config.yaml
d_shared_expert: 128
normalize_top_k: false
router_logit_norm: 1.0
tie_embeddings: true
lr: 0.00349
steps: 6706
Below are experts of layer 2 (counted from 0) of a mixture-of-experts language model. Rows are named down (a neuron's output weights, with its number) and show model dimensions 0-191. Each number is 128 + 24 x the weight over its row's rms, rounded and kept within 0 to 255. Numbers have three digits each.
Before each expert's rows: "raises" lists some tokens whose logits its average output raises strongly, later layers aside. This comes from a sample of Wikipedia text that the model never trained on.

# expert 6
raises: "-", " (", "\n", ".", "i", ":"
down0:122115161122169158146086115167088108148141128124123112134094176142141125137106175141118106122168150141106113127117136136161144133130150123140170124135139100124180121147093135153142127100109151156104102168095133125100158108132112140161145146126125169142101180106134155112143095139133124074115086108108113109094076135110181120152111087164111101133095124135092123090162102126098139095122127098134132094083106147130143106187110118168151146094129126108159119098171095115146113124080107129143148137123105149119152157120135129137129155111145131117108146138128119067108150116109091147
down1:162127121156151150117107143145145122108112098118085133110167085087144148112094137079098096141132140155168118089103112163127136150149133124145124139151138077156103121117115108146116121173099156131145131095110115158163121121125148146154118129159098131117156102141116087156132153171147102103099130101094100088145152145084145140156122115096130109142124146144090139116110127061159140086131163135103082086141160116130173111091153120152128151124102103104115173155158120150118100143146137141109116108118152142098127156130142124135150167124174151090139144165124147113083150110152137133
down2:089119073135057154125182152114133133062122114156122100139091106123111137109098098094090143102107126117164139156113133146142116132113115134100083118129134139110111119143125152130136135139079113118151115165121142113086149131104085122133129130143087080137118140135124114096097127121099112083109113095140125139161109121103141135115147149104118146128144090128124168140104114168105143135152117165124129157121177101149137131118127138096135152094127160150147079093135114113160130114131101093151101104131135080117123139103128135126166176095131101136164149102067155130150155129158154092
down3:143130142119162115101122083139129108155127081144113148183102161108140105130103105147135134091124139146114105095102144135153134137119181107138134142142159139146150115136166156130105129132089145125153129113115170089134143159140118103134102138096148107118144111176093121134175120122136124125144091133126137074135079101098083123173162140125152133156143164120131148133139132170101123130137141136133132132098163117175121138146098121119126113113098172128158127120120177152173131099078108130171124112124083128128160136066177106153091124142151178102138117103137092117088140154135111133
down4:124140123144149117100112139110133132091144127160143129129145110089120138119112106098108148116156135141122128125136103137172163113151112122106130125089159109119135147138166155115134133113094111089093132119126126141101107103122143112115130113175153093150092135143118116127140104173118148108166112145112134155100123087173137070117160133120099177142093143148132147131132091133076101147103135137128180120119133160124170112122123094115116096112142146116094143162136162120150123144109057103123147130129158110170198149118068142108125067080169125150154124162096156135123092112129135115
down5:105122099107127103125123132128117140132170109169170064115129150167105136124121090141097114154152103129165129124161119120132127101157133115116127133123151113110077090162121093107095156151127093135121101163152109097119141102129116139120129094112113129156138139111141086079139138125146120155108148113115129101147146096150158159149167106133162185131164099104081130134152160145109170106133138093132130127108153141137108124083120121092087126131105125161093116170128138096113169136130155146101062122151104099139114118136127123117168104108147107117155189125109116112157180106119143108
down6:101167106115113126140091154103138192129132148123136113144124137123152125148132108148164114148112078139104148112100070084094143114085137156127130092138101149179078149159137141161123121090101149145120134108144128161127100095149107124169113153121104115121135157143160088096135164138144126140103165099126161164120165122132134115134149140171105118073149117158155162142119101130116097077093112137152123093162070121106151116119126116146137111156088128110089166093109111102148147114125129106120145112106129144110137156131109123128110154099140143132150148135088091146119141167099128143
down7:128148100117126149118116122092122130099156149106130134154109101151105112088167172103110098119096118141150137140120110135137169137064148147162135095120149117106131162114106079136158174153114115124106146066125138117144098141137113147143159108139147128129114162120155151149134118125142091124128142158174127104141111115133076143087101060090165156142149130116092161075116122113131092115132146188146088113149123132094139106138103113156157138100115142122135151092169145105111151150104099083121144122141102130127128123121110107108110141158150135114116084148130109168144141148134098177
down8:118109142128108158097107134107137133137131117107179156164145099114143099151121191119130108123131085150138118122144140172153107137097121116086125159138103113114132126155098098117109149127115110155113134092113146116119124131144130114111122161127120089080172129167077178101125089109137115117130129126143146095115167161120094104116099107092149120110177123124128105151147127135137156126104137142125119146098134155126153061162073146154136117126158135094174105077092050106114136126137138125128114144135101118132127092168143146097137132153122110161136132093117093154120162146116113088
down9:134133133132096156106125124108125139112114121105116172101126183117130121115106117129115129145121104094119137161097138159082112097164147179150143164179139096159112147133119141140184153111105168149150166123171115126156093117166120164121110153103107157078131123132116101143108135110088112144150118067178102162117096170126106131132122138142129099135125135140127122182119124168153118133162136130096141133109137136109149128164160113101145109113098138105113105134159143139089158104120125132082121097125107100119140138146140160157128144098076133135169138114130129119126107179065147121
down10:074165109103106138152146132168094181139110114160086139124115151143142120125151125151155142099150088150104157128131137099139116128150082094122141157137197141128158118138128076122162102144148089137138140140145149126135131151089087130134106130167152123082107177124130140145076115164110132118146162163144121118108151135135139153146126145131111084164150145103119113122141137083123132146128128152157105164135147143162156127109128107116142089139135149091127122127136148127135191132124086133140141138142125125121151101149103157113135143120164121187145154137098107148177114140109177077

# expert 11
raises: "-", "\n", ".", "=", "|", " to"
down0:105123154095089149127151175132129080152070150116087136140144098084134107113159127097156143105129119099148151093111152163114114101162155116125075119166098121142119136138170144140110139108089137161150163134125134093147092098110140139117161115122149127145114115091120144121140108097118096134168141120120120092089122129088095094103157100095148105167107120086168138176140155136170149108110141119156115152156129127146118162179110114126119137133152083121101116154145092123160131097155103119169113112100129121153131141098114148110124098132130147127063122126148136134134112111108113145
down1:094125144142166158107167167141129132130165165116106135102131112113159147166173146156132108096140139096108120073131100141143098154098163075161107111133125158172144131131113156102129162154171114104097135168106141107162131143117160148156159119144086145152131149084136130127135103147183140154150136163123127131121124159128154155111123144142174134124163114120139132140176093140097175101129151107132151175142115094121148100146136140140112120145119114132156092111142109090176151165118147157099120132097109126131110154156179098120143125144120110149113121128179127149102119153122156138
down2:107124158151145167107129154152126071098144115123150109161147161109142121118082122127135126127137133146135144150123144109143136135170125122104088156166135141153098122163140160064113078128145171115120124101129107146117149118192138164104178118136120170095134124104130176120103132108158146142121158175136108125095103104081133144143145114153130103148130131120177144113158145117160177132102117123120143147138110128129110109131181139089132120134114106107122151079086127119118169169123118123148116123175146162185187136131122155143094119110114114138122106153134126125110107123154138093
down3:087147148126096127103118142093120135131160115110129133112113140130110137181141138101140098111179137114106110156151079113150103128139121125109114110121153160111156126140108115106084078090089131164113119138162103155164095139144077138124065142128149109168137106115158122160137150115146125140182132155137149124134132081107140162147117128136141114128131097119092110145144092066161123103120119086133120086145174108125114104106095087127115075142111135172112131156129102153105129105129153135117160131147126133132144120138161115134133137120130132138138161122142157115065066161113144098
down4:091138105134154106140093091087144153113115116166119132167129134130121164121147103150109119096115134117119105132142112100165140165121104103156141141099138098121116142132069140152177127114148134091162105107126106129148152134117113150083140091121141127147135144072113112151095124127096136101133130144108165168114118098116091109133106133125133138123107102085130108104072097146120107123202120154119129144090107155100121125146106111122167078150127198115128107164143157144105156140154157152112110106145131152116128124108135117143154151156161123123154161077136126187093125151125151134
down5:147125110142150163117157150115150118095127116124128124114164107095146149124102106117123084128155097094115098178145087102120164120168132126137154140142138143105099146109141150148147157153137112125118119150118132093148123136149134135142117144119131168125098114121140153100119173149053145126134109103139120116156158105112110144102111096136108129136156153193111144135163087111117149115146162128136157127095127123108119156091150112096087086113102120146095193141135123104123157112150094178163078138144097110114138096123161092166117110110102106138162118095170102154118180115142141134
down6:163180131141106125119143157099160114144155114137095120120139116130172153135117158168107115125162108129088087131115114095090123119136116176115076120104138177115131145103110100166124101127135156164124160175171121106147152090124140114143157134115136112121160132117134141142139104152146164076093142098127116112141130120169096102180136113130155078142147134159100099129152119128159084136139143146082065117144121108133116140152138113140104152118135117156103143162146140111122098148120141102122118118166128106147124108110157118111156133113095095137165126120106096170139087099122084086
down7:128133123106121105116135115104145143079133112125111100125108131113071138110100155123106179107133136142160158098112123127113112139129143167179104151117155124086121132131132129105132093108136106095116118174092154158159111116101149131086086163124131133163128101150155109140111164140109170119085117137126097140139125104113144149112101106105130124106130154108074136121143076082085143126163102128158171079117118096099140137100132140162123118132104109132108091188103190101137153119120100066125148107160120130137128101091115133091154117142126120142136148149139147100165124110134152111
down8:125096127103084137140128150139151112109096131104183116118143141140137134109151139155132130151119125118132128163136114141124080152137146164135159121098168128126104128112131112127115096113149165102090167137165086137104105164113109134116168092106119109100102141118116121086126139072098114135074113136118107120119129094131160140153136117117125114150104093137098108092092109144140131112105185156125131147130089088142117141164117124135144129085117175095109131106121166113141080081121191120140158120109125119140140125100116174133160127136083137132089066145148091085124155140135141104
down9:135069140118108134119118141107126124144142122101136123137144154132084112061143108103138128138098103119095150160097088082112111138091101152131104151151169109130127156145099148116110147118103153154079179106093179109105081119125114111118156170153133133124156108113122132127114107088185117100088120121137153116120133141136139102120141112135117147128096130117100105076158151120134125150117132115140097111115176156119148117083134129076132152122108127129106159156104133130122104111114111118145089131146145144162091152114081118101121155084098193151124114150102127127098099117165127115
down10:104140163091125103107127103131114075154138107107153197134117116151118112133121137117189149138120106177133152121124113128082148153110118098105125136122124166144107115116138106117116135136103111117111080119123181129119132127131100114147126142142139128098151079127156111127131122161140155113132109128155132098097112068077123163131140170151107167110140116114136117172191106100132116099144094151074134125153095117124114112070132108104105166124115148094162160118092165116096116151114162101105122148131115100107159110150149117111121125130131161108142166168117171122119102143110146121

# expert 10
raises: "-", ".", "er", "ed", "i", "o"
down0:124131151152108121116087138156114167166147091104087139148097136174122112135121142123159132142118119119127160080172161152101121116155124119152101137135085102137096126133123132114145096125164164128101156159128121138092121128157121142119129102137178114102133119152079119113140118126131115138114102056141150100115109184115108119111096115149133169151129138107123154123076103110145132134148123123111146138141110103127140154096146130113151102148112064183131124147112090120105175139113119123162111182115123104117111108169141110112113116172125117099132119083119167193118138169117111139
down1:136116091134124145124151137126132143131147152115159109121147157152119130115116140120127112144088114129106164148092146105081115066135142121138154087158112113106143075125134170148130145089142115112153160096082098102107157136131149147116123098154098172127134084100140088116129122122141105127120078164131106136160093119145165143131171139137157072104137114140139139127121110132097109115117113105107144141136162122136136132161113145094132115126113098125109102115130153132102114121191138107148172122142122138117094168088110201091132163133114080142113127146176154176099109124091115146
down2:123127140111123111120115097143141140086157158141151146157128108115156113134147073135101121101148090130117099140097129116143064162143122097167134150134108121110158138125122131135162149154154134136120128125132151135079187111113118142141133159097075141161150105122076159136177139114158151155150162151138106168101119108121145179131140140132188131147165107137119128116142166122146179120139101128094141102107127140169140140125183117103137120119128137103089161124160109166111106157134181085128150111167103109109146105132123105158137148152155136146120162114119109109169134099135094134
down3:134150149106137136133087134146170154133142146154108153165125166141123175142165144151142119136136109144118143101124100165119145108152115136123176124090124114103167149144149133146119103130120143144127098137123125122133158157115135161089182116164155149141088136115135124109124182134097112109134115109150128178149130123132121132116082127181155146107140149105159168090127134089129151090128091100111122084125140114145164134123138070106109090192147127147094140124170129136130137119133203130135157144065123135143142102105112147162102118119074107122110129126132170107110139107132130107
down4:116125115131130173122117147116131105141152077130090108103114158114155160160176146112135110115141126118142154141080153102146146095135100143107094106103169173149096097131107103106151130101147115147148127094156164119074112111127151121108139162107158155118113168077141094097147155143115122129150112156120088110158149134113143168131131165130109099103123146122160130114146101117076109113130154123123126132143096089155133108070092131141091177141140113113109142100109115131110156163092148176137142128131126137149153115130067167144131108095111183121122141094131108113124101111118124133
down5:080117122121161099168131091147119122101178107143157146141120138098112126163161149137135111097147131109137163131140105120145145109115127120116135103120136164127140112136106119131099117127183131105144158102134136137164115116145136155110076128135125188137166118142104139129162174128178101155145143086140118095113126127124085121139154109135123085097123120085104125159120161173138151121165105126142125135078090100137087164131123132168106102135117136180069149100108098138161133132190137105113117131136148151138128142155101189163092145130129107134114172114128156107145126151143121125
down6:130152146123112137148137147095116142137117097129172142116157113141120152087122131109119108109118124110088138153087098100117110100141132124078130103139132082130145092127110126119158083113105170143136146093123121144117115162136132137132129173089126113181139160139075124166129084144113109085120121142129146120108166147118135110128100164148159139070137137167072118093143109119169107136097103161093126157107115160117151098122120092126158079120123130126097149114109069154102109114138096131159118110101154144108140145116095139142109097136147153138125108090156096126144197150136112119
down7:087151152121137126143140117166088139141175138128127121131149130151151118158102155161107087129109154098143150118127169110102129094110154077091127103073107139147123135111106158115152124110157161175135116137113132130094136147117106134120180114109156127126119154120129131155130113136154116107106134143113130130138099169096116140157080113170097136201077094105151102135115123130135150126088076167132154116126135104128102087140133169124142095119107141122132136118118137114157126139097115150153165100147123137102112168078136104115141114144093161150132147107081098176175152128135147142
down8:115141124121112168156110142137091154110126175095162101118135120148148093098118150146119152140140081138107139153122171103117136106082112137150171110145151143107122104101125159144170147076094158120096142141088133139132096101110117165124152154124098161118131116119120128095133130085123109112129126143135154151174121127122091150129166100071115135110149098100160104160132080136114123155113076137102114120126108131125118195173131122157129104124152102136069154129152136130110101166129146169127115136122109115119110128104162171144095113156153098154091144144116099166125137124110140150
down9:097102156143163133110122156153118124114134150158143160135147149193172148173111153152124152036101160135140115121107172137143123181133134135138130168082117151120116117127131131107118128123119105126098123141145107114112055081128119107093157108154151178164113155146141131129131140088123140150137131106143148161140104137144143138171107123157138129105153108129101133141123117121123175114127100127104093105094121153173163089092115083110129168131089172136149121145146129117119091126109124115142135112142123132147101111120127120134173100134141105147119112106103135168138090145119125091
down10:111115059171104112150079082106185115141106161124106151132185162155130098147096143124134152161122119122129115151141161167133162148099097161130120178151127147115120088128132122165087094124116096147150086156117103122141106110118128107143142146122128134092111171083141099149133134178110115151132139119143154098128143106131126120099128133170106131139097121127140158155074102131148146107106166159133121093144096170120152125131106139140121125118130134114136135125133133130136119147161134128139114183088152122137118091091130165140113108183096127121160118170120165122125154121159150136

# expert 9
raises: ".", ",", "-", "land", "es", "a"
down0:121134097150165125128122109114069066103124138125099114093101169156075123105122158139128089145159135133111121141072114106108104136157118128100114105086136138133118123143141129128149116129174126129158115108123145172150195107104094123093107137110123119098074110140116134128129133156154155132131170139127163156160155124119107124153170135143138100109176161119145121139127163114123162126182122133093106138140086088130150154139125126131117111118126111126112100129112116119105134161135143116152101126101121111110100086147066112144105126151117141163124107124071113140193152139119101100
down1:132164126088144104135178093088075110159132132163144134141107154129149125133119149110082100160121093142135128123115133089086164121161113130126120090123146136137167103107131174137112153125149107147125108127071124119078139120124078107134126117161110151124167117117126127169121082110152121122164144126102137102154125148127116088138136088174106108121116129157105112108130114126137139119156193121178133153138130186134110092106116147153140129158151089136117154096131118091172160142122201110114135113149118178137111130102097138112167117111128121090132141134133122133114132145123117158
down2:116122087103122120106096084080149110126157163100145132107127107118125126086094133160141134123151114081094120126123116128124114119108129112116167118153159140161140145100126125131163102084126099121174129113129106110103159111102152081146126100116113162124136141125172086120162134156156136142125138085136156128096132138178110077097114117136108083162145133154144088139107153115117143109127146165100101106135153127095151108115125123161124171134119123154113119107117133123149122106174170118080125150170116137114134093172158131132151079162162120169122112099117123134148110155094085173
down3:102111131155114108106124096140177145136136113131160102118158055137112149139177111137112123093154148122120090126137110142140153129122105122095130130122141119084143095155154162132117120091095128132113137114140140159112125111116129136105135099150094071137117129141136117105161152150081082086139135121102155095097159123135132137111119118176107107104149096142141167129105124163186133135088072118127170106133114115169114130137162117119146103107127118106119142127102116143163122113146139127112131098116139123096122157136105134139111162105161088130136141107066123194125120067165097146
down4:132115146081155119142103145100128108147164153116133165120131169108146120111122134130139106126129147082094127072102137157113153174114095095129133070129079074144159184141079116120142179150141146119141150071116143099149105137134079117098126185099100141131122161108136121144145095125110143107135141139138152123099098139123114155104149109153131103130154141126104121111118132118112105141131146140137113116140155159134109117142134156147139141139112144099125131181123112129092164155120165132144179156082070101168142122138130113106152124127135107146137143076120120119135147121102084161
down5:180146117092133119111096117108145113184164139126142129142135147174141133105095179095129133158117110145140128142137094147142118120108123182134142102132103105095166109129192149103147136105102154113129126128156137105121091188165138121118124186123083110125169112141144106106140098134119106075142088151141171132136118171136104123105116089092140087103172133133131136164143144140113123135094088168138131132131126136124116143167131168168170119136147137141145133076094142147120118144112109164105105140139121122146142117140120110139115116094115132081104135152102127174155124153122134159
down6:172093134102128125115092118121070109130144091112101100118102131135160113105133135111100049099113131160128147084080163117141146115093111106122125138139124144098094114089131132132124137125096136123127106146097160170140089121097073121169138097111090110118078125107093138112140119098088122096130105167139144113172134126116105112138094128159125096098123089112116136083131120120138117105131130147112116111139097176127102188172149119109119121140121162113151128104128131100108116096087122155112173157158135123111131115170086114093172107115114130120137119106126123143153137139121136145
down7:111103162136110143153099123121122122173123137146120134105141119140064128079089130136120144147188122092110142180103057134138145117130118084154143157151165133121177110143178146097137100110128106144144133146109136129150151106132069097152110120156128100151133125144118151126144158086084072145156128088092107119131114132136139120128144132093141094154155116154137141084166147112101126149119172128139115120126135113134126128132149168132131130106102125144130136157147113113130122099118152155146158094096131178097142122088148132156140132100123153125110076155163118103122145155100163140
down8:089084130171153098102129148110097146144121131123129130116129155119123091160099125136124116123137157131131102147128117091178122111134167125175120171118118171096121119134122160170133123137116093099146158116156122151090176099177131098117165114121108117133151156142122188114135120156155128164121142133123090099080167184163097120127105131149170128128149162131141164119130133152130141088125100170172126108088134125172129128136118143155094150150142123126127142154117109184102109097156151120109147115144120104153124142109122135128132161129123182116126122109173139134156130124124119191
down9:105147135141100107133173125133147138091136114131132105135115144121151167117171106159092109119086157171165117082123129100103142126135130125074120124147084131114104165101090101130173161146135112107151144111153116104106129101089109144131114097144114176138131165120116156119137139136156112093092104140139135125128090107104135119164118150172049084149109135129171122087105126111112133155115146134144148148157166148119122088090088089109114119126157138131085141114103118137099129138106122117110102116093150107125133100117175101141134127151157169110104130123140118149105110157090102160
down10:127155071137124092126130113142158110099126112152136099162085151102106114134117094091116099138143145152106173123118071077126085148129097155158138113136144140133112135108133118112140163080131097099137140158142098129127107097076148132097113084112130078073182131133142142096136115151129103153123142121090137146123114139162130156139108122096129102122116132135170127147130144137119151135114177117156150166117148136091118098163109159119148124139113115099112162126109123121095135113122141143135144107064141124080127114143135076124132169113150071170143129146147117157132148108146098117

# expert 15
raises: ".", ",", "-", " (", "–", " and"
down0:087123098137156104110114132163141088103083104137092139160111131129141165116160131148104189124137128144140099160132159130153172139120124183126098157149102124114120118160075139125118126135123127099119100125103131166091147122117095095081151160119124099121117134127127120146145156115157108136069111150149160144106114084122161117160172154071148125073158098131091133135126077143120150134140144125139127104103131152122129130110127101124144114152151144112145108173152106126091119127144159129097159091154137138095140138110165143099128160140090150103109145117124130110108103149160109076
down1:157124147133134128136111136127125091158143161126178110140104125091134106116149091128136176120151158145108147090143130076149140120126157152144085056121143091145139133123144155181105104124112148165124157162111154110115150098141115113100111101141118127154150102127124122139097105151143104140125125151113142133138124111103097110064108137145151132146178149115085130123093145111129123126095152152155126093113120139141126125186162110116104114150156147144097098185159112087126170131077146130155138161096086172124099172109117121157150130128143110140128077138152155136119124133126132154
down2:140144175149124153127148124136123107120113102136071173120142150140129106157149174098102110131105137158089157075126117135097119117138158093110147151080120161119129173123117089152107091112173132129119168117134145108114130136129121135120131111129140141174216142151115143150154119110112141125078190104139136133149127112145111150147176109116123179177139102105171152135117141135151114118174122122134132149149135121146139110158133169104159175106168080158103129129136138142144112123094150123162127131138136131159116119143167143137142124146099104145137154169145097123114126115128164120
down3:140152161161144152115069150093115129141116114132132132116080127116139093160150149133147115090099122153108145128083149114100149108118155122127107097090144173126112120142128113100106157165115105073129162123091145138109145132113146129136154110120136132144125116171140123119158146140099139126167125112160164121106087142113115139144198173133133117105135163102178129159140098105114087091144169136109106131155153135110122176110121092133135124135167140121121106074120144169138156139169113122150098128178122109156143201100136135119096152103158097127115149126103132123145139124107107123
down4:096112159144098137089090151084114153104122152117130116104113135161134096126096099084144141154127099163127121114125148121129150137117101118135116149115099069108104121124147161086118148126098097148146110104132161144121138126158128126088145130106154128102119116095070104099115085137133168176110138121129121161119200139152117112163080152142121140151150123115148094083118118169092133117120060129156118160127133123109105145139131136082162129164128160133163135130139060112098117153106137151088098093118117134142101143139121136140111153139120145145118167152114120115148122091137108122
down5:099135091120094135140125133142168131108080115105143137148120102105143123127117187096149155142127151108141122120148121128139147143104126186109114131092140145123143127162138145167113112087104130157195153137159127148099173170121088110134077124138114162142097153116140108103121129120115101136094132097098162134132183110130116111125130089132140129126127154138113108130114136133126144079123114155203178137134132152094159153114082142135150172100132165113154159137126141112117165144107115171142105144161108111138136164088125124107095123116126117154102120143123179151125108177126136159
down6:155115129145158113111136118145103165134072112134163125135138127138090096181160119136112157144110114105158124145095119178101124119111159108151089121137152098115076113110136106114111162146133143151110160138125124097132150143166121094079117065137167116108117125150121106167151141149161191155129124128168091152117108092096120078122106096147151110134115141122093160103116114111174138130125115118106115135131139096121148144135167157164145109110125092137131062148100136124177146134136122117130138142099113141129136122153132110191124132141109104123094126098169126124134173131139146104
down7:129124078151168096147120098115168098118114154118100128152173140114165125133099123149117090134113160136152098124152121141134117158110122108126159109109129114107128112126135178117139146100109107092157107143151125197124125149138150134134136120107099150125085113156117120157150163116096111165121106094155138095104106151083147113146142095165130131180138125141165088093156113122149108121115126126092136139135140121193090155089171145123121133132131156157110151086125100067163123103105140143170116161145087118139141099077136113129156108123126117125156103134135105105156156144092133129
down8:143099124114144113128113096134118167163129108111121127142131106121116100091114111146087106136129080126115124138080105151137108141142119115124103078145149104131118086140137176079144159148116084107153099156083106121140119107147121172118126096131136114075118151099106137115145159131118099150169141120152147142102118100131077134109111094099099075101108110110139155167135094117134150132143137125126123106099156095161148088107179156141072149177093158153136140108135117106100157109097135131155124135139102141118173103148161111120135127111161106163159148126178140123132139119153099130
down9:112110137118140125143155165152152130148164126166111112079107131144103122122139143108106145143092112124132165125128120152137072168123111119094117089078143139072129097149122097126154127119123104141130111157117109107159114094111108141109135112145087130152113130161104146129139158128104135103151147144103135119115083139114155132109094095158118070139114157125115167148103096118066091145124104101128141127108120134127129121113092138118141122158129112088075193105131122087140100125150093109122143084153150131128112109108136125128072130157125133138133087142102097107129054126085104107
down10:114129153099151180140125126100119135112115121142114101126105152139129114123149142146144103143097130118115180135148099166145146147092160149151120161170116076145141151106073139088138144127111150085157092141097122115157151126135127164096118139143127165117128103143155065121138103120104137142172159083069115115120083150118107096150141165101117147122134101135117133150156134127164164139112151126135151159147154097147137135155134148094161160141104178147125132144148119110153084146145148106096171137142134096099181128122099063116159143121147161146128109112108144129139116127128112124

# expert 8
raises: ".", " in", ",", "-", " as", " on"
down0:122151142172111106120109098135139104158132149106145149096143087127084143130117102129096157102148168089147128118130083144143152112110110137140143099083139133117115141123094101104120122112092122115112108103087111066102117139151102107098090113109102119116079101120116135120149147179050139105174095135139150110103135149122136118133165145160145115133151173115097146114110096113132097107099095140092133138084116142111132105110118129163141099150151168111112123153101152140157166145096147125129134125112150146100139077149088128123147159182111139125130156130145114113076106130121133114
down1:111110084098147110130095103118114142149117136161097147099122099220072160104119140162074093122145128115130153107134125087131141091153123146084117124130163135140126138145147126109129061117096099144115133126123113087133126143130121101161101159107114117163141134105171140071155098131111078148145090166122117108140132146121123128133139119132122138085150114106123151135165130161117162114133130135149122148141087135130121140112147148146153094121104120119113174134120147191084093144120096159129096095101127108139155164155097128095138125145113113111100162123117128126153136156130133106
down2:123145134141144083088088127151111198154147117146135156108123118092138156157115113109098131129117134167138140088140122152102125121128109152137154124128190104135136137111113137163100111106117089127137152128168121105159125087108157174102145153164122088107110137120151160109061118085127145121144126145105111145124140070141106102111151120101156148081131120136118104131130126095125157131156117117139144152134131107114119098099138091142119127117144113111148158143146105092119140145159115124097116159136146124154113168092121131169101148137182153140102150113061143109115155156158132072
down3:151131136116156140131113119107123114144180102146139105146106136148116161085099103133141167119120110130182095143125137102183131134131167160105131079111123131149130167133147129129116116088114102135141162151137137142130166123179131137145077126093107148150190144111139123127098128119119100095183113151106127130143129125129071095129115144089130117124139127111171132104133147146122138108127131151124143141079152118094122205160138158155140098143135156129089110140161163145126142106113158122143099131122162112110116127141137164152135148088164161128121141104167113138117152059146092139
down4:112159104110133106118090115106154142104113111107129092136135140122165149104148102101117117153162085132135133103183101120107108091150115090154089166149097142088169139100107120118129127158136115202130112126114104144098118111085154117142106113142130094100073062111105154118146135105109121088128130128123093120086085108139108117129136169143124105122132116103146138099136131102095130107127131126113117105168140126131096152105164126094096127149161149130137099127110125129111126110161119141108099134112103134150094142128061096125148140169105118094109128148104145183090113107119109161
down5:127075110092120150171121095115131114078155166111097116161119143102110124105127162120142136168119118115100146155116120145078115149121121138107151122105145120160119176071139101117135122093137120101146083078081120119157154103128160169132120142097118161099087125086124117118137145160121174172132145108113092164132127150093134130146144114141142129105145181119108106099107150155125171100119112174117130132118104128157063152156161079126107113140143136152080149128133095098138125117133160134129131154125154102162143142132091133119154152110098127115119125149139149129154127130143117160
down6:167103148099132113113138088093070129121099116128114092141145127131189112143138121118125111154115113108106129134069144142132105140124139153145134120140113132173137125125103128171125123158076155137117110134128108124110137138053135092161112161092131154153175123144141126166134130151139124130150121165101117118145086103131148136144149114189126116123135119095117116114075126126155140127167117137137130164100169171122130138102097136093135110175131127145159167078167112134135090097155112103135126116124144139197105122119131113109117111110109120137180134117141083075157127152131123130
down7:104136119148125110155125132110092115131100134085119116132121144146093152128098077115158132136135085166160087126123118122141066072116131129151122133101108191147131154147077134096132121147138101136118123151123094146157093115183132107119159131127158139115109111134142135139087117130171159100142163124110097098144115176108166115077132130101095099097116133128160084110142109153107127123161159136111116132102154133121140109167107084068136139108130097131099155093107128108110142105122102098108137103126109109108098123121154123115124089125157096117094112149174130103100134089135138131
down8:158098091122153132121143085096154097155147147108142134130151131118134130137142103126152137155139119143101115117151092109148163112126131129156120099150155161162135112123061130118105186097135140074113147134145112119110124124081150119129159151135125149099123144118116137095159167099173129145091105112162118100158082132081127160182136164127123161126106160118157096116111138076154115125138122107195157091158135112090117155130138109148115118150146134106069134114172125116104083125147117154132142167143126106141166166125138146091154135183116130132142129129140137135140141148129140127
down9:134107127118135186129100125142115132132125157132114075132090086109107107126109153124118110079148072127113189098136158117129125133146142157108141132127131130129148137058089165124093152114082143101147127099157170077132092145123134059101113133105178131083133128120135122115099112172101147137100144114087159139129120146145115146111085105116101119129140151170140112154107117121151125083121119096126142113139127163154143121155138144097154156103136137109143096154072122120130117148163118133096134115130164163145107165106123097130111144142125152110110153127129178125135150140128112150
down10:121141138141121098139140178159117115159123117139154132128130168142090185126126136096111161121155118167131119107142126134137139114152113128143166131142119132139142163103094105137147130094120130182085094117118118141163124126131147093125117044107125160120112098099101128118115117094143163123132161153104124142159157158169150122117091143099169101145104160153110106075143117135107100089114115109147117148110176102108134102126153087121126159116158119165114098145092096099124112152088121162127123167177106164129164088123111125092121148143129120094097169126114135118150119138140121101